config.toml
num_hidden_layers = 14
hidden_size = 160
n_experts = 32
experts_per_token = 1
d_expert = 160
d_shared_expert = 0
hidden_act = "mish"
moe_layers = [0, 1, 2, 3, 4, 5, 6, 7, 8, 9, 10, 11, 12, 13]
router_score = "softmax"
normalize_top_k = false
routed_scale = 1.0
balance_loss = 0.013
balance_bias = false
router_bias = true
init_std_router = 0.021
lr_router = 0.00158
vocab_size = 10051
norm = "layernorm"
norm_eps = 1e-06
tie_word_embeddings = "early"
optimizer = "soap_variant"
learning_rate = 0.00468
beta1 = 0.95
beta2 = 0.95
max_grad_norm = 0.5
batch_tokens = 65536
max_seq_len = 512
train_tokens = 331800000
max_steps = 5063
dataset = "wikipedia_en"
Below are experts of layer 7 (counted from 0) of a mixture-of-experts language model. Rows are named router (the router's row for the expert), up (a neuron's input weights, with its number) and show model dimensions 0-159. Each number is 128 + 32 x the weight over its row's rms, rounded and kept within 0 to 255. Numbers have three digits each.
After each expert's rows: "comes after" lists some tokens at least twice as common just before its tokens as in all text. This comes from a sample of Wikipedia text that the model never trained on. Tokens count by the router's weight.

# expert 18
router:122171148172123099172100072104092153106119179158156112121127140100148098076124116106079090121099102145153188129133127129093182097141129135079130140119138174126136083117141122112105146059168106165081132160073198099149102164138109082085137147111115098124125146147092184095171117148239143129138089082133132124090061081093126167097088151121103138154094096127164127144124115055195113134131111126176128127086144088143194100100177128144140136151101148163183161134106173118169166064155142
up0:175067143126147131097152147120149094105122145077210118111117146139084122171132127147122120111111160027134127046128127120123119134169106093076151200148068092151164152155153110099105110146114157098147124123124141086158133190108112130099162138110139160153111142091143135127082128066138153132096123104128155123120111152134158142137138136147129132142115124164101094131118071108149130135182104142045135121176131161118090062137113215103130102127098065164161091157139153136136115169216021
comes after: " the", "|", " The", "The", " World", ":"

# expert 22
router:134160143122156073119147112155179181115135126144153144122187128099153151190186096177150134107093085103099104092102136111083137065153119097133091171089190144131110119144186187157126173136129127151139126154114131152183114080155066182091121099097106081134129166081085173170157067115115137089140170136135126105100206179168120096119089125086096135080106071146124096113130141178121119130106096108141082146122100190146147153125099090123151077103083174111087137161142143137204112121166104
up1:145078098142134124174151141189156126142164135084114051179121084166157160147107132172151126156097089115133106120129130105124128138150105064119110122193132139141110131139114116118152137146131126114158117156077213146156153049171196127110183049136090078084127108151146186158077119073140159108127105115080106117106093055136139113109117123209140124109172124121053143121127114081143143098087126209168123142131131130131065167066122134113172142099115063105138123120131126148153127142163146
comes after: " in", ",", " In", "In", " years", " January"

# expert 11
router:141159123171127117158125162111097137173180193122192167210110121190115138084139146084116083093063048105102179147139104119093069172116126158150151122173146179132152088136099062110093130115139148111149126136107165111108102151080108120136103113156156134131130083104156146114150100140107085189132160137090099132071128101126106148153101096156150191161151102162102131115160113114068115104088177163134156101138116101117131072106142084123172156159090076091169104143124163200157183090115148
up0:098077133128187109140174158127122104116142127116161108115134122122144138108130050127096139115139135152128126126097105159132112173165164128155192109158088126176120114140131122086083108025163123123129131122121076168148126127140109156130091114083147126162180110097110073134172136119117136063156086102183123088102124193146124153122102172168132066193143164114139088144117104158141126129088226107197084153111163161115145090119126079055158132081137123107118123124108090156023129162116093
comes after: " |", ",", ":", "-", " of", ";"

# expert 25
router:172130112103092139102117128141172165076143195141104117079098065116135073170112138153136190090143098117141098086187125115102151090155083127144136112138140146158125167167107164120137062127134157109121160142136186192111119139136130128174110150138149153122167159113165094179136121102092153060105187124067100099139059067122104145125172152167155070162128110111166075131153185136155088139142114136109105122018127101062096136132087155131167119105083132147156101146124177104152082129116144
up0:099128090113132098119164191144177087091126106101127137101122163128167125210102127159141109165162133131132127117097093139146166141121165209112170153138106116149124165098059117120110089127135144125080167080154122087197092111108158051189155128160121107123051129122150046152092129149077156103135153117132129127064110137151129057220121144124072132127098144191144116171146154135158139099111100049131106115124121137081174165133126149144131139115147117072115158099156159079164113112114131
comes after: ".", " \"", ").", ".\"", "\".", "h"

# expert 16
router:139045150153132135124149117097153083150139148078138091160125095114138155090124142105094127170150104133119171118132080132084167143123159148118116186114151089140121141094190066143177070174108108118140113083081180110082080095097161162060165150112138080108132130085165145174122085098122153072170172126127116184116156162097099122156165052155163170141130136125084141121165163144145170102120127135137173171161151152074060182132128121096114145160216124116146064126106120119082138110136122
up1:136128121156195140176148129131124127117131121129117133154167076158130070116178116085168129132144099124132125183115046141132169132122114115124133076086128113126109116137145123138144109126018039129094186171079102112077105109134091030124137157103125080129170125128111100109087130118104092122158168137133179131156123112109146106090131107118078108121133129188075131178121129132118104121075112102149114139179195087187150144161128142155151070113196151110141132082194083127144092165155166
comes after: " ", ")", "%", " —", "0", " 0"

# expert 1
router:193153113161070128078069124182107122119158164093123142121132098130114163163153144084102146064154180072147163098064090127100132157162164048157143096158109111119161118091160154106162176160119084103128143172123038116095096167132167121135130118102089156117125136123163138171170091107129136135084166116166113140173120089144134123143188136154124148138106148134113085088066169120135117102132168150166118083150130103176173134144093117200143091149078154149056110102116133145149099129075189
up0:118137121140165102072176113117167161101119132137157063091141130149155135161146073125149156141089148130126118149152133151126109173127123162163125148121131109120125100118126166049140172162141126177142060114107133056125134155124116134135128164119121102161058203040147071187075132127218129119153147108119187112128095147100159106099146136089169135137115135087138154190130168092151132072065118219189161090083090145119138130091106134180108154126120155080146110142077131095136136155130107
comes after: "\n", "==", " U", "-", " (", " \""

# expert 4
router:118160066113161125130160139105140135121150071134196108138119170095176075118098159103159090123184139146114124153134032109078136107110136150109096161176152123107171115201158141101138124116114114186148126127173100148093107086110195130104159115074174135168120138159179137102117113100160144093102095105160087095166163097080125089082125161126161044147095138148138084140118148197109103133070138154162086169135083118135185158159106173126160142133178144124158066116145066114125140126104105
up0:086152127197112107190157144116130111064199114072159125047134052149150144151094122100053094129146166136201143175128104170134129128187127137158129090128112123145141133137136129117115111128073086122116163084149092152133082143151161165136063125188112123089169094091107126214129154180130118095152132161125129134097105147158177124150121108132145115134138134156167165195123110129110072125113112114109118112108126097148207121089109114137040111096128128096154131114102160164142113133144206
comes after: ",", "s", " well", "ers", "ing", "),"

# expert 9
router:058123156141130051104152133176155128192104153118112148165118174154128128106117137103157097045132118147075129108145173174193141157082104113147179168068148180198136114174154122093115058111099178160150143112116128140115130149135086131098129111164143065163065092156131073131128086147063137128132160127156104139154169131121181101110102095104090070133146150093105116185182158113149085115138167111112142145143114137080111093131156161116113117179111080119135173094141137168158153110189146
up0:175153084092174105092125142144131183154122128129093098118128092127113097151156122139200179132159126184151098081102121106179125106126221078081131122105222101135210176150143127168128135142159107165120154092086099132130136199132124132139156097119127143147123123138129123137180054140129062152122121112098125126140135099097085139134110096117128117122093120090121101101080129168181107110191088133156054103202139169137135096125076162138139133145113124145134159073140115103034131129091124
comes after: " as", " with", " of", ".", ",", " in"